{"num_hidden_layers": 9, "hidden_size": 256, "n_experts": 192, "experts_per_token": 4, "d_expert": 64, "d_shared_expert": 256, "hidden_act": "gelu", "moe_layers": [0, 1, 2, 3, 4, 5, 6, 7, 8], "router_score": "sigmoid", "normalize_top_k": true, "routed_scale": 2.0, "balance_loss": 0.00845, "balance_bias": false, "router_cosine_scale": 10.0, "router_bias": true, "shared_expert_gate": true, "init_std_router": 0.0142, "lr_router": 0.00143, "num_attention_heads": 4, "num_key_value_heads": 4, "head_dim": 64, "vocab_size": 32000, "norm": "layernorm", "norm_place": "pre", "norm_eps": 1e-05, "positions": "rope", "rope_theta": 10000.0, "rope_fraction": 0.25, "qk_norm": false, "attn_scale": 0.125, "tie_word_embeddings": false, "parallel_block": true, "extras": ["capped logits"], "init": "trunc", "init_std_qkv": 0.0299, "init_std_o": 0.00705, "init_std_up": 0.0299, "init_std_down": 0.00353, "optimizer": "ademamix", "learning_rate": 0.00056, "beta1": 0.9, "weight_decay": 1.1, "lr_head": 0.00648, "max_grad_norm": 2.0, "warmup_steps": 505, "schedule": "wsd", "decay_fraction": 0.672, "decay_shape": "sqrt", "final_lr_fraction": 0.0, "batch_tokens": 131072, "max_seq_len": 256, "doc_mask": true, "train_tokens": 620400000, "max_steps": 4734, "dataset": "wikipedia_en"}
Below are experts of layer 3 (counted from 0) of a mixture-of-experts language model. Rows are named router (the router's row for the expert), down (a neuron's output weights, with its number) and show model dimensions 0-255. Each number is 500 + 50 x the weight over its row's rms, rounded and kept within 0 to 999. Numbers have three digits each.
After each expert's rows: a language model's description of what the expert responds to. This comes from a sample of Wikipedia text that the model never trained on.

# expert 40
router:531585568486453502559616538556520519501550490538499471480513567458419473485367431494451507518528563521447548498500496546557566566613468551548521485438481567548537521488447400546470366487453508556547535458488483485423474508563456585476546417475575503534464578445407511506482526516512406492511463478559499422486507525458443546484451532491470476534517548519467598511489521502474530466519458553470522460510550402459636520596465456578458451547407488580435505564573492526516520411417523543573548509475551504501459457524601532463510478572496482434475512544415460539442458538480509494485487459537513455517543579460594469508464482434538441402565469441463423453422471455557451520534521493455503529525402524456437410549474494534471448426547491492552511486470435449607566437384581
down3:522519504448485488505402481542457536569530417516587512520496461436479474522488456575542514497561452460513493479516363562444532491517424581523475528469540451530495491575505525540448431502550527491471438542550470430458479593553469436507563557484531485481456482443435460610489510535462523396544608578549442477454524562458572553524421527477479493454542502462563547467491497513493505467539522534533453498496468507470551556451492533462596557529438605436424524471487524553449523560562540458478470404515396486606413484588482584610579377564408488539520534517413556563613522552453511437505490448568524492419463499509554524494491468501469546499448566414425476432478526463524488397445435506531541531425499428447496614488569481465470429586466546526594484534529543471442463527533476
down4:539470465454526539514410507531498562528446440465566486508457457447551496503538448506530430493493559518511388492477528584532562447578537504475567534435509523500469491453464481431483412540481423517472513471504608448466476540549531473553476546514514551542507421518525532577436561492560451434540531557505487507480472487539442511451551507613471437548522502513601478455558576546419529389516473470586512471439491565469387431511506600491597489437470578464463398496497555476505436508520512539495471468543513503452497531485435418474471503505600486589608416479490505483609484475551410523540599470570427625480555526436591476550519497545475507557457449502544497518496500425467494479517589507437449489541556458488504471363495509434510430411595498584503545461484443563577390568480446
Description: Section heading words. First word of a section heading or table header right after == or |, e.g. See also, Early, History, Television.

# expert 52
router:471463477485508542509564541563565543457490395538530494459471532537473495468388469566503464561432509555431555516490439529520476458458497407529566450445371478601573541515543440433555488518524507570502518407543482532547540512507524564499470427462502503473536503373432475553524540542576462455512520574486473517560463551501450532472600511534428453514475508496564596447581482442586489441515528618503547515448447471495537536523495515551448470505429537476488463592493520467546504460482508492603480450503467492496451526456534511527493498449517493392477482485545431521534486570541604525470537461501449514542445549500509471570384436494579420454649546578480471508505537484488579501495577551522469488427488578415423438489398459457545447455495543440477390575467466408615519499459608
down0:476462491487414566537537518514549472484450581507553428571571445582449482407573392511504459451478525446490452469517487498442392479468507454474534406595388514495507488526573462467639474559436600538526482509477563547471521544504490558438541504452517531499465459443460593486515557413500478534505512434489472467527410528472547526511446506521457585498452562489516524502466501599566391616560505518512518480480559395471450492507423493434496515504480507463581473473534476568541553481571534569522497414440474510451460526530492534504598436557545554553449488571475563487465498457560482508453545525505505455480498628502458513525476411522502392566516479430491535507616473538567631489601483433396468450575454541463565595438514486514474548520463534412471447534538546442492489530501493
down1:546558526490597506560467463528491468501510552460545527470531423530443595513394538437502470475495558443418483578445527472556419607525486535544487479474523521476508484554577529505521532534532546492439499545418471484439454525487532500481543487516521453440481602520421579527556443536577446497497471424481563494504469560490501591453524473487562575443501527608504499553533494483506433469524607462503449467548513540464542400546495483444512448582391490436547602443548508473522519498442443487498512436412609528471467360416507460492536480526426512474483461565455470487498451463536449489496459479582465480449562561558408472472531653650530528536452519549469540476478455496583609470556529465360464484544460373437534490497501563552548469470414524565490526500465544496499493470473468
Description: Line breaks after fields. Line breaks ending infobox fields, list items and table rows, plus rare word endings like the pt in slept.

# expert 6
router:475485536523559549559536522480590582634516489560550460566479547476427488486424542573552469522505461497468483461489486554551505465450496502487557503394398532595487506525545402540573319475530541608427518459478608512447517488540507466476595519474496514506504489507455498543580523475533405476478481384592454535555496511546417571454570466440403484601519552444504555510589477532559522495508494594538548492505444386536498603513533466573516405598434571497467493600525453530472447421383561535549468435441442499471464548513493535547482493527511513522516473462477392487598479503558458504487492512508502482465511542591488490486474483468480449461565513515515450578437486549529483413459546496487505503445505539448518392470483463563442466533476540508570478567518498440548495469441540
down3:445432537548526484563373583516508474530444499488535446500433581488551452507522593497555445436431429450524595477397476435490556480548431525578424481564541428442503405534497480546480508399500554487613518490529494405482439529593515560479535485487478502440525560532466478485548494405532503514553499527533531493510501452588462519525538517518390456483545499589625466497444501441504465511508534439488491578414430620400486473503534526519522474508469545534432510544601471497597493517413462414498536468494513506442521518459494574513557574431528415410531565605518505505434491431519614537488408567498478487566411566469526487459432560489492508575479449519532525514522485490487490529490580448518506400535522522521599558443531517463569426462483504485436469454508445477509536587436536
down4:537534554499481587487455457509525517429517479548503495592440494560432524518465543452513482505514456542592439481506531453583427496503610489510481480515481580522536503531518497516492515395451430527516544472511519571483503435442560467572525456475484437516543578569527507540477520587517551496486515520485516424560408499458543395433490483448381509487495516460499556463554428433524521484489510478450521478466485498514375526486454523395467537403426548503573448603442401575503524563498550614570481546478455477566618466494549457497507499475470492451552521425451501493477419476560615567483524443463519494559512530603437469510380406528564502500552512533535503455595563604470481406494536515421495535441440516478549420441529599494572545437537387520441523489477581563442496529445485
Description: Preposition in. The preposition in, plus In, into, within, outside, and fragments like con (semiconserved, conspirators), den, der in Dutch names.

# expert 46
router:480576562553499547499611485498502537487516472568545399533512534553421433511401545550509461591521517531498479490499514540519486499507449442492537446452447475539538496579424406577513445528515597525514502441502493482381532494534576590458517426506549472511543544396382554551507498557476439505499456433542469443540494512595514532525464565521439507560457569541446585519567528470522459503489535558530385500472536485477567513546421456620450529526434501542500470564584590506464537374481563498585496465467509473501440484521600507531522484505413486458500516600506420538533495453436508552516502559491471449480461532557557482511546522407516450448600485490531442478417526478520474471478571476478515444482421519471457403514458419551519480437497509431514464566514405499629596436562598
down0:417455494513436580427490535482492513494539453557525490581519464561498499551525475488476539475600530485467514594556473429507487482515424456503526582533541510515531516531531499463519513536438426424531468560430473471472517443543523586515515451478600582600481485513595497507437603524480497497457540471521426431471528563586385525481590534408487498457549490531388501406556509511471483604480502528482534580498447407482512464508471504526538533518564504484509398412517529572455450567483442485395509497465522443551396519492453493434464461445491490509491493504415542450540459493540558501494600479540539380485461529456506513475600499528501546499528486482424379581546529636464528529410396566496453505523430482543454586528377503434523561538501398529506489574502591475579474497523529
down1:546583434540541564504555440626438538435518459467503480413380470494548451543473406465492511470564569516475565441560612425503508510550406504371496571483534539557550461487504569437490467513460580490446435474486472458535449420545485515533484450492549477524469441558498449508502484498478525490534463437524500488533454553574470524549480461432596463551480485589540427472484469448517533474538503566460399439537487583538524554587514549561478511500504505478465448562505470565510455483482555556501474642463528606535482562439434450457468466504508541500455400418614546477554540369404397524480495455523548504502415441460512568486544629523582473540403470448524446553532532505469504502526522443471559467555559510540485428484508587450512524446449564519498503434510459571496475488491472
Description: Heading words and table pipes. Later heading words such as career and life in Political career or Early life, and pipe separators in election and chart tables.

# expert 60
router:521536539572480565565530505466490564554476451604594483480546581447450542514423438585491493533483546540411483471476467538539483570540515327478520441420450487534554515541499493531459439462591550540503564494496445503509537486594535607432487530468504532551544562463451437541511479466510424433550466461554481510530489491417523538486517557545428416538450435494502592462627573435506494455470446545477534456526530491491542490476448512509480506538382574527516559613497483459526524415451497514656458458514506437487452527431507483516579490493486512442440549516391487602441465582553453520490506449547544479534518549406482456540433511508534491431507524485476398607541431438495446548558537554518499500472519539459472365409520473503464505447468520476469422585495465511580512525475554
down0:538406482587461443445432478548423567483383476629576430470455467469507514567586504462520485506507464536467411491482454463466581422515472459506554554555558506519540462498437545510461537494537479487585540473508461593634529447571499424536492480432587543478534464437507527522454495520446491473548419483486401484561481502602563527428504434500601538460488550435494458481590505481547524492476462472544484548486514541527500478456449499521513563446459590492459445562479474507582457525594494483517489552564516532460501515481529443434467453484539505508450486505449565485416607535538500463500536505590540495524517465552558501427411541485495545549543527516461447558622501500358540463509466570417447479539540391634516393414574512551513471484544455517521531432493476552399447465468481
down1:430521493546380544582556493619509493464384486665415407462421327487443574498587429608483469440495511530508461516441557538532431438501485538563483524581465483453489454499559510495507533495554487504639536518522490606467556473496476461426513462534403430519521486435480442509436489503574485452452487457485551430524423452605502467443504538415560458461476456514528461486491563457493557563506416473465532522518506499601489545513513474577566538549531510485417521484498474535487458608554454508476443513461577509480528475488414471516487516480597427415478496482425488478563444499536538497487588466542490535540530616469512553507444508518439525552473521475478500504498537377457538473557517575510571494468554482512486441551540543504451521518501472579436429545511552536570504467533471
Description: Foreign name syllables. Second syllables of foreign, often Slavic or African names after an initial letter, such as or in Voronezh, ri, Ka, Ku, Nu.

# expert 48
router:531499501429553497482585440412522561517443424530479453463481539443454499461406438577443443466440527469464484586535514514542472501498450451523634430471471538554576490526474436569503423475531524494552558387539506507389564478588473532478523464469508527443491548459496510624563418448466490413532446512540455461531517454525480570484542536448508344465479549485580572455536547510561543451465506571515525541453447537481551524400521505554441531572479570523452504599510516583532524519587491479524532506453595439493463519437617528447509496467506573513533453532377499540402474540534515501585444472520460515470490629548477409499419535528445429497549533502511548556501492526517531515586503475478517441513493483424513415398426440476580429439483517469491431542507507551544530540491555
down0:591492442681497528482500465523548444580536487494512506521505486378536548536500485481515471397370468450486450436525420536487604534522601445526488488477568482568503462492508485580439464537528515438576464419438449466507499408435464471577431480454528458483467544534567506489480518502511463456546555538512527543461528440494473624454561510506523496497371466498489473434448536401501513448408455546451543577535545551511489481457587501540530380464486474547500513530521507495565402511528529432502475477568462508468514474546599475504471489513588566481542527468436554461498569442624465459553514415521484473480507466435475405484421493487601510478419554540436498496539436546470515500564529470605430500510599418510524513475527495528573578536486542504538408492501542598422515499562511
down1:464469515421596588483537496440508481529505559541404497418557542439433511512477483500494464517392492542441534468478471525391513525460491566391555537436611539584522453453579535554542451466504583531587532526502518514423601552483454459553497460531540471500537522465462490560516488531502572444536496448546538497505525537409581523428552513521542503502554502537451570494623465405532551425529557537509442503507495483550438448528437525487502407512446525503571507476548465419429475452512480485548586456503437531510554388464511441402507507417442476558460526531477528532486465543528498515421547433536510557421529465473551480530449556453510553555481483349481462433523495452480619535472502485532397511451486548506534420651616477462530466472450436457555556533565526428536478512528453
Description: Initial capital letters. Single letters or short openings after a space, like S, B, St, Dr, F, Jr, in abbreviations, initialisms (KMT, F-35) and word starts.

# expert 19
router:507506528546451462567630562499526560526494434555582474472510533418475432440396502525540510541489564490462458528464440562526472473460461455460532454453455504577479551503544446585447485536532565533537545463565418506449537460498569607558543485442596480468511522512386402534527436470530443517559487529560551491504469433476481510542473488548533432609517518492400566494517395493514556429487556539528478471484492523605437505514588446602478442522410597406455509595539485462576520454454492479551496483492516502535499509534488521496476446375501562492444476596542495608597505468601517474565538465476508475482490584529503434467507496500495454460563546429417498591449502513445474429464508535504497479448485523505464496382477477447527433453470547419566433497382457452593494529460550
down0:571489536459421512473567419439453527494535570480531512584531497499486467618487441447514512505524504537470484506548533487469559587528524469519508551482442524435420423443479496525528608511462489508507487496478579599545507574597481528588438530410478463569496398392542457509485571603540547387493478512543501480561559449546533514459553554505449501434440467523522535534390521464484454499565497443364502444507441507510620477471486556561533495528511539449495409524515520467445471564436416527457444451531436458430435498498637492435514545461467564476459437519509441519496523445490502577527393476467556573510497504570511513451562440520518426449555536426520469564600519506515517500561449417465565465453462578510586478551543487487486558457519486473543623493437438450567552477443562
down1:422601535472570366573502488507509513523539494437495462457504385504459475510441518461563519608493470515483426490496475527437569546487476505578570523510408569501494558497502566496436540606425509545389524452551484439432446404427571471504474537492566615519517537488517583493584480510512561493548504502499444528540423563520511451553522462453525482496414515441423449487475560528439510513404481484430496593525510473466531484498493593594465497488455471605522525402476612578526533470458555499482493511465503414567595504468514462500447461480461440472563510439482528460460497471551561556481417539534400454514561507486470523389582536521419457402440539452470467429407561492559544500530457555464488539539482548480503536571534512547533541528547485452599619470523461578507465508471474
Description: Apostrophes and slashes. Apostrophes in contractions and time marks (It's, 5' 51"), slashes, opening brackets and ampersands, plus the "ju" in adjutant.

# expert 20
router:556521546492533558557532454586471509559573531461523499425505476540467515446339544546562458474485496528460522419544520652548523488474496450471536428449530544617506534472498357512541434569492537481507512397465567402423537549530451541490504486445466428516584469491470549598546498548506474436444397520496484520475453546494443573514558498521449467495496553440484526514590500543484466480453570518499513463478468459541574457481474473516498480571432450489488546616566547477544524447436482480555511573496532474535535518523528527519534368464488537424530504500509383575485464575548454488480481426542412512447592573474476452573530454398424406411601484552479532589470485514551540518593579431532490429514468535461499425474435425512521460454478495467464443536471582484513491487490519
down0:466547573409497524517475533440436509555451497472534512523457478486442458546414471458485585529532479575476446604457528474575565484578478475440443512482455482473587494395480449478547500552480532586586461443589596419528528494602539528555504573477362468599467467565481414526570479496473502479489565497497478421410524528433467472441427608518517462552407503540583539445486460443493385446560507464533479428453541440513459459597525503544576512497526411498513514410465499447518459421537491559514493546453537482525505509480558514553473526529489436520505481514521469416471490507413459475523508418564535479501404435483486452602575521411422542556569542494468523506475537446550534556499397518579530484502444440532548533500471503521620505439595517537514481572527563545430570473510479
down1:470535593517540496386514459542543586498519550450472488431543502454498460494440551508665549493491453526475506461543536536381459561533618490512574497552577507574387511566523400546496543448487365477437547525437397474434396504555467433535544478597588529442572466487513432520449538446513467507480411418527530492550462511440465553566508414545559478523535490431453454515536525476493597486549482439446521378438473510486448508458473515570446495540489601488480523616435497367553520596441513495527482460438458461480491468482424482460577419472548510521542557504521615451482501546526501472478493514485460477485444558541489489496438581442504481451436572503484544466458540568514537593552507508551499541488461559509465454531528525512482537491491523555505410470498503553558524540454482
Description: Copula after subjects. Forms of "be" right after a subject, especially defining sentences like "X is a civil parish", plus "Total" header cells in sports stats tables.

# expert 38
router:472490542511447459530570530544545503459573454486486488500504528544445502467331488545466375462536582542478493494472516574461473502397439415459554434448479471577499597505506440536507471473481478508499464460526515467414477532514456538488505493479541507423507490458403516583483482521502471505475495505625476482529485520513435541537443536469459497487470452495489521490551579538545523464489532548476584542433515573496612512478491563539452548603399546461512538617498435555513499499521455557558553529515511530455538501412557454461527388546508483502511487523438433562447397555639562516562511441529502413545488582497509438482352518499462477491572573579485571514513491486490560461570573488516559485576460508476474411465503467508471369528404538479480454507427414494589489522452632
down1:496452485553495449471514514562605521433524515550501501588537549504583476430503457505510468544454557478512455459435463539418538509448578490534538504469484432569469471618515494630399465484432403553581446530407505491432470486482504470492544416479423443463550489481570535527482437450522576495487509452543500465480585531447561415584533442512533493434523495450530529501418537473495528501528482480438495629422537535536486543492542507572542551477436566535442582521496381455487503522562508512415569455480487502504525578413572417541520503556604453496576502526458637502503463431476596471555428489590546562488504532512451457448448550488639411431473528455497490517448479485544458485467520478518572523497401478443473487492474479527588468451411517502486529494597473482603451443498527
down2:527505509553513554420523471543388437544532403560465457519491417567463448483436567461452464471495482537573500483419536476461511483486534598429460540490446467434541449460472473515482418539591521459545498474518424432410512375666501471535465540493521513491456537460552513611442534539564571569607395462462550446609461449441439572545499497479474456503512499502486424520477454599472498540486552496482505450429539466509532566414534531485493486600533497502515481571559480439603464560498462471476517515444488478532454443452542517451534524441524491531464619483502454444490552499489444499536434460515471428549515480517469378392550495453549556481496492449528638436528564515492469486503514571459484464619498464588488509539608457498510498527557498489532493487532615533532500575556483
Description: Numbers in tables. Standalone numbers, most often 0 and 1, in sports statistics tables, scores and ISBNs, e.g. "| 0 |", "79–85".

# expert 42
router:514517522494516531536559611516490551506497393461548490496506507475414521422449474597536496490491521526488431499549417529532490581457524473440553452455455518640539538537538493547476488516506509563503493365505527467450581532512441540550455537469540488462478514490484421586538546486491470560484504534472496453487500582491494465450521514473391516487526527516508533487602451509536557383500524585552566410485541372502513519534518550584470400586422480496455482574498555477488467519430513535541456431520432483450436533507505436487513484510366484444514550477424531659537506583639480532464571528449433547555536502468595464565466539470547429451583524554444443574503395545500486484519532570545515479496497416491471438456463445491586437435485487463470399556459460456595498492469535
down0:428433573551511490534464480517535447576534518532479456478500507469497585572424530611418430511515509500467571512434417407477433507443492470547565470630469531503584543606558438502529495466488439540428544404500523489494427390545512477506498457466524491428582579435470553618498490489479575576497454485453498557619522501400566527524488512532529566443448469616566533433483535426500450484540515481422440518509532475474552476446468467475544492463568421502535537603559601522608497570455481435459500467511423499519452496439479523503538477535523541478483424521543472521427506523510460483399520536461496533457480443499378512520421523545535589521473439503509522429414510485522519477512567435557436527533424556494518437552467534562558505484471595516473425498456405425547565517539502
down1:500486460534501557545527521509470543524452528444487563474562552455433511526472599455471619442540480506507473478497396544558540402526493606545614475481460548459550534436465460441511411490494554435480389481481479439450428475424592426452519521497515546502431535479515473513493533392452510494495515573490466535486581575557550456602523546516435525493525524382506473532469540550536523449432478511570496550534554449550481506471554399443531431440539523510505417496491543607476476536384554427485453439423502546585463572429550445569527518499397493506550467469545463507405507528447563577506539432501497476544440459495505503558563528462486528480538442566508596481455560563577496490525531535520608551560454549525550480448474444639413464485510399494551470520512426504453462501536459
Description: Name piece continuations. Middle pieces of proper names after short openings like Ha, N, Ne (Haarhuis, Netter, Neutristor), plus place words like Camp, Fort, Bay, MPC.

# expert 23
router:578449543507456431541554507528460593508464414556453486453505493483474509463430473527485492489496559526460494505457445509512516440501538520509618491421505560596615542532536429544557494533512515611486606429529546491516479485489517622516547461514457493443449516376439532628553510463507398497493473565527485530531507452469444479462478522563466488544495472490462597457526468454517443460485523568533505530407555477374500573478526489528467498533468531471472478566565496483472574451494402524590523542461465458502511555473493498525527449580499506469527476482451418525545513538487543490534527464507411506498542615514455578666378544525635396513547475544499444538432501491592509432597502528454506482482434488409517442450436382489505442484478536491519446479499425514559461468440598
down0:468572508551486430525506479468461461475387462544510460511494478525472506503663520562497570462583491485483573527574571487444531477565444521496444429497482401486488471416451469425482550424496473447506537493598498448432532442429559528365468507482578611490442475450484513484555512539455500537509486537482434481532541533607493624547499522452449449578423411345540518489544571469490503536413514584521587535505501596469547487424546498496457591523472472457514500401451495421535465484486532499468518590478440508494401503551454513556508521483467463510454432408498534443528529560435523464515462589571541489414501574453400461494514543574542515512493579487517500529541504553491608526454515556501569493513528507575527472389487411444460553470504452519493557502527489476526575487556537
down1:587462532473523533534493432552448528453583533461571500412424527493452491413528540531597423419531521434531491518452557598460480538446586612568498454471568541525520558506516524556513461517525465529463461556472439533496538501476454467531469553588542425456510466538526530490453451564477582520425490489480476559483420510515647490480452575457512493427494441512455443497457469529468546523412528430516480473577451505476536466417560505427557523527503505549403581495420542449516551545480562478520536515487587555578541548503436409508502490375479477537461520626511517525467446495531435477505543443487500543462479383443569466562556496520611541496525521490487439538529429527439487479528514499469516546418454511608531453543428489432512567490519363539505575483508582441536489401386492
Description: Line breaks, E-word pieces. Newline characters after headings and list items, plus the second piece of words starting with E, like E-gy-pt, E-ry-ri, E-hr-enberg.

# expert 22
router:579515480519533494569536539501519590583611393539545465477505528532463495381386482509504450505501542547371481478517401508460443469519492460462579402460415480573555498549481418540475504524531450562570503495571408539500481489475628552505544534498495500479557429419394515512495513539511442492529484423479474512484528512542501510513503504553487440508441477473504581475608442397542492472474515583546487482359484518596481555532502507507470418495470554464539483598486522535550535424524536514517577483487490481553439543523571428462470498541538561489453466514525414529535473528489515527489630418495459513526480504578520399620420469483502477473577484480579489564507492484553486483492537471465522491421431467443497438444477342473450463531484529425554407584453519511530503457486601
down1:465531612422466470465554462512596563437455443557533454419487494463489487543532496504434579511507540496491464382486426475517563510446533589477514424431456458455528491468573437492445555467466580491463466485516573476410417538468551591489479533549481518473458543431522517492448401428486560523504508521446435544559545525482518468592503522423453374523541575537571512417586469450457478422520611518592513607437437558540502554529446545552480519475481480527428497440525430534474514545517487503538375409476480514544516422439445521523489552497437534507594511384520516472505405514557469474552490494500566488539558392531581508440570532524534527520523470499501454514579554533481413527536507526483582518484447546467463529542523554418464561510531501543595517565536501427365512512481543
down2:541483491597478436584449484440511553563538506600527436533543501465563582529468528479506585572455462548548499502458460550473438547510547566512517473476420510448492449471544452519515362464528499527396506613434514496455511435560498487439514573420501485485482539579528419447610463383560502409546490393492457541517592499558533485509498570494565492599587450592576452504449378496489511387456499432422491459579486497477590452423426510394556396563531501555416376487540505546474553515461574443473526457559527541552508510452412504447487497497444559514482545509511457528514422554468463559585572497474513495484503558480569520476477548500467550491426477534554528490538491523401435447455494477449493502529469452525535450569459518525481538509535582467531481525497529503546448499462484
Description: Closing brackets, single, institutions. Closing parentheses and quotes ending list or table entries, the word single before hyphenated compounds, and College, University, Church.

# expert 4
router:530487509396499391552529560490563524496542361565537467446574479425457506505435520576388421487532533505436474501621487488546502442477435453499588436449450511569559498513479487535574483558453521654433487464588513472454451480476498604514516469509555471411497449518410513617570562506470499476425464468524465492472531491446443526521505487477502529549505513523470548450569545515512490550498582566495559588497471503464592497490474520512416523509439537478447526595577507605484519484489480520525580494465450376460495561482538453437493450493512566442542508575410509518602461592542593521454436455478478432478537578459514441472432456447496460556515491496534476456491576516567525521590567451476538552516432507426497419513431450515474404459488492472496433462507475500540597488431547
down6:408585561527528408446562538452445519470542442509527531545592420542435458487480572458536509494434467533487513530528496526529558493426556535435431446492504511544461464572471456540433567490522388545511498629487525533531550610565482509479542578563436512466435515580483484448520536607532571435515611505548478502471478533514456515486567478578491505453502549459348513481409439444533509555432546440499493497449517413559462469417482405517572491494512480346569561519464556474465471480562541494561533489478582451528521428547472480486480517575520502552502392517480548443438484551425569437524526486490415531447603435570559428505517549505451566415508571457538474421495487508506524515553444545511472484478524566544518435458489527498423481491589479574440527457493409494454471555500473
down7:423474531474464505492523466447439481447501540475525532522530516606469380568486503563594481465558465574456496523522528574518527543522596578407554433415516517584500467512422523465487478470421466547578585518446516512499446546513497459461484518463533554535443609419500534553473490533441447364482559430560496499421465629404577534454540559541529501517511445537473472461472502466487484451498480544665506525506512433487512475592493451497473514483537500519626436524470519560515461504494534501541582467545515452554535498511518383509514501397455515492497406415448483569421395560460544449494394499486486482473586491474493503559492535477405366439535553476514558464465501509488546513416578554497460506456472462571524500470490466500538542517538546453517530567553602452543577466435523
Description: Size, direction, colour adjectives. Descriptive adjectives and numbers before nouns: sizes, compass directions, colours, materials, counts, e.g. high, north, iron, small, three.

# expert 10
router:489462462495456500575631508529474493625495412489500455519429560467424450495473486639495480527508534442516367513493472509502471423446524385570578584511429474574536401531466447596441484596554473481548530405539508485521511411535507520487493466560484503522490589444413562637579526555444424492530489473488492468488514467519450523548572503537448431526435569513426537562594444544548562451488529603567549530459482495499499519547493474522498410552408567473560568526581562524516475428477482526497548499527456453513510478480532526472595460532420511440424466510482445585524470581538486454505544527482462541501440560519566521522475510447509417474521493492436493538462472502520467583542524513490477469525487560439492408500422473442525455455458493420551474562458393484556557524452602
down1:470431443510517391465519515470478407465446540525519503520441479534493528489551465510554510526432435545471530520485505565509492522521468571415518583502567517402393508426524620438512548500476472492536495616478562551448372489532436544446644446477555498571448551453471485559462446524476467451566570350526537451572590501516537555457593480514504453605439488513479508558481495508467483481442539489443417556489469465487535498497587515474465569535559483535509590490466470474501414497509489506528418498602494593499481541445597485441503455530452635514519516497463579490538466537457484481464476381540559439541512449500561507445463530504544445494455546540508488507521435512522517457490464502501550525464490457562403460483560563463393486526460508451631490508421580548442401482452548
down2:486452470449530520537463424533521541545403453508466489414594404529472519504502521458475432408478477466513515416493555486496394506602470555530486432518436527499499482563475591491482523571579484535492518550417526528498413594495466523580486566450538560551454488587548428528470607502483523456513570473502492577392495496395505416514478491471533484498514490498555490518527511471543541463430399438488503483410537480477511533566543508583538522483479461567466490501453478583435524573525499456454428528511614530536417465537549605583465535533500454542603499468394484469497467509534562483469439516490461408506538463545533428512513552470465497449554563480614548542518479437524367508520458486553512531434516498550495592522466570453483644584461461585505523582464458471421495401553492
Description: Coordinating conjunctions. Coordinating conjunctions joining list items, names or clauses, mostly and, also or, but, &, +, et, und.

# expert 21
router:473507461480513487550513556389563537537533479506495459478474591503389471473421473584465457484499531515422463462522486513507422466455487444422581470479432555574507507545514451455467402526486483597456512510504472465377461564519483537458478427520489511452391519459400442594532489453495496507479451497558516451499557444552519535520506463559401482533457494538538554445563554503616555440522534553458497510503500451548534483589530445621503523577465592527491504578565555491458547452468511525533526526426438414533464533473633582464524498521447526517516460630476499558492488555533439571530482471601541422543593571487446473469471550502550439461622515475479457537517504451527490483578574441436587531532454496470424400399491426523504496462529426470560454527446486497586453476441546
down3:530461391543479528490473470496451510554483551472496539503549458513390535568424448470580559346580469524468541540521502469516516542562452555552484500558560443590577479539532570517553609531506464473436492532473572478546471471453580482545593518489521537541543467542556531468502541479434479453437515456538543371511484443401484434465516502385515446453472527487514533530484413466450557444522527539575427519457441541616496576390556470507525560449591494459529548407520512551456481530502506553462342432411611441474523527506424519545522446564463558501508420391478430472533525472411478495537615453454520564502558544419543457603531543465562529489454482440526487540498460552530393492513467444551523483461527439513524503524452483494520482523508527477508517569471454504481495541520533
down4:530569466496474478449439538515486522533444469511475508421561525450420460452534514461520542448495438497579407527461522468620510529522469582473359492467573500550509519454558583478474492498498525464455423461502521474486485573485487480489490494449551411529456588517497473361440408504515554557372445500499443509552548473503599480472466491449487434460414479461522589487501502505533531476533485490513508466539462504529506427597520467374446501512470487542533476397518631393547519529451566531487527528466526473555536439543509621535479502566510511576488567578491614496486526504463507517547416485443546466527495433452632514589559543601560463503406519509488466593559512581548472453482531456459494551474554488552549532413542413450425484529543481588576433486555437505464524450517474
Description: Ordinal and ranking adjectives. Adjectives right after the or its that single something out, such as first, final, original, own, largest, surviving, top.

# expert 16
router:439475567558454468605528489628572575528532461514570546426522593517477491520476534521474484528468542510437463488446464535520515449453482394424569402449430450542535579542517370511423472484533511505494527495529401537455453474478507523499540431469532454491588523466414499577546427523505478469515482489494541517542488505557478533554446513569490499535446532523485435498591506494610573520451523609530484462413492496554451576504525465587438512578430575438502539629498478473492537451497477525541438441538562452472492571514531521547495398478495549507491458534562490555551475527529551505603504485470534414444449586625549452541474447441441474415643565498483511563460460484475514436529505525510451468425416574471505482434482514520508428487481476413494481463402437486532517525404582
down0:500443564514501513580519581519479503472523413494460456418497540482471460484486559501452496513420531436610360519502546536506511561561451490474459497576509408417455478369483540466512524545518458456534408606542473411569504481427590453480453466470546521513453564506472581461525402573526533442451509456486458500494495556540407528441492520473508407576538519521627531472541538491466509535600462451471606533423492465543513552465508490581488510486497445527527517548536559514557547522600385596492463477448541554533536438459636524485635438515508430513546543413418528503420579517460420490473435483528486491527428454498453496478490521386538504549432467510516461552433476431536529580510501473510521489503502492519450504560576576548479453508500438476542442529474576574509485439510469
down1:468505500504527495505475538410483494548446554534499499340530460464587523485516507510437365533558528522504477466413513497509479553493523549513576523650526540531516504536425440544443552495546495461592432550514477576526492441435475434486549481495524465548467465477475528430564406481519429411507470534561462537619562574478560404487485509475442540555481499543465509583498398493409452572615474524461442558483544486463587519514427506512509542558484466502503464550531489485557414593472552479488443385549507517431478493425496498503437560427486546463498488412474586497533445513465436499487483537597499486388458473437521513542563435568503517513452554509536557509628436454470483449548456502466552481570500399477511538463578515456501475453561511552456538498587504470511433600609511
Description: Non-Latin bytes and numbers. Byte pieces inside non-Latin scripts (Chinese, Malayalam, Bengali, Arabic, syllabics), curly apostrophes, and numbers in lists, tables and route names.

# expert 50
router:527499576501518524598594504568509548533493491476530456480496454505404504382361483547539420502541568535431495513518497624567502499466445474505536442463531565583534549495429334484551502534537530535542498428436576387493574509540459550467518524449456454496561461508416454595548490527527437447508359543461469499608499535508403589564494477540466510490475566463497492470597475549543475476546531538564518481481438436543561484526494450526443480540479489455553537612552477461535471436448474527573538505487557521506553541460560558444494455468517510421486459462495427524435505593585472530477576468536420474470513536462497461480497430420473475432602509513457553581522446484547561490609577456474470493485490528417581477442447478496478449438513466444478427532453570454450497481493517
down2:529508416533528514577506563497592608539444550436497478442480517503539463526554387519505531510544432528534470600484558493501474423504351464413458536437396552473423513415382581538487553489549464493459517578558518553528478533472530536365518547585421547555474489522448464508426522387505547508483500563520429477548544498519545429458424514432628501512524453499546465520484535482600571550586471502566551553595453552533507524524453593494458468489486551435506415503460486454503496469489430572517472541564497475418499527416493510550446507506543492475466532553453476477525547483441458501428522555463524441571505576435486540419505564525493583453562550477475497518542594437499525460494468531469469537503478518539516475535467510476541513493550450508620446529518487453484490366377562
down3:461512454523476428555433475597465511493478467446579506539578561527524395509487530516506450517512531488442518441412525500502471447561552463502512471444467483479429520422410587487514551479493573468450483504509495608397422312569553513610519512527491443489455490446498522517541481537612523518551458538513501489418475532532570508448519518505500544468528499411485539476420501511490461507467495496494454493551608543512545478497472533515466454598478517476438572507512488558465541541478513455498392569522619508506428502470548447547505520495399559426546569461531571634534514539443408420480515474584559540449572517604489435540461466450540453441486538495450476458543453466394472468453590604521539377505513470508504518525635457481538426489522463493451522485554533508530565511429448
Description: Auxiliaries in narrative. Past and present forms of be, have and modals after pronoun or noun subjects in narrative prose, e.g. "had been", "would be", "was replaced".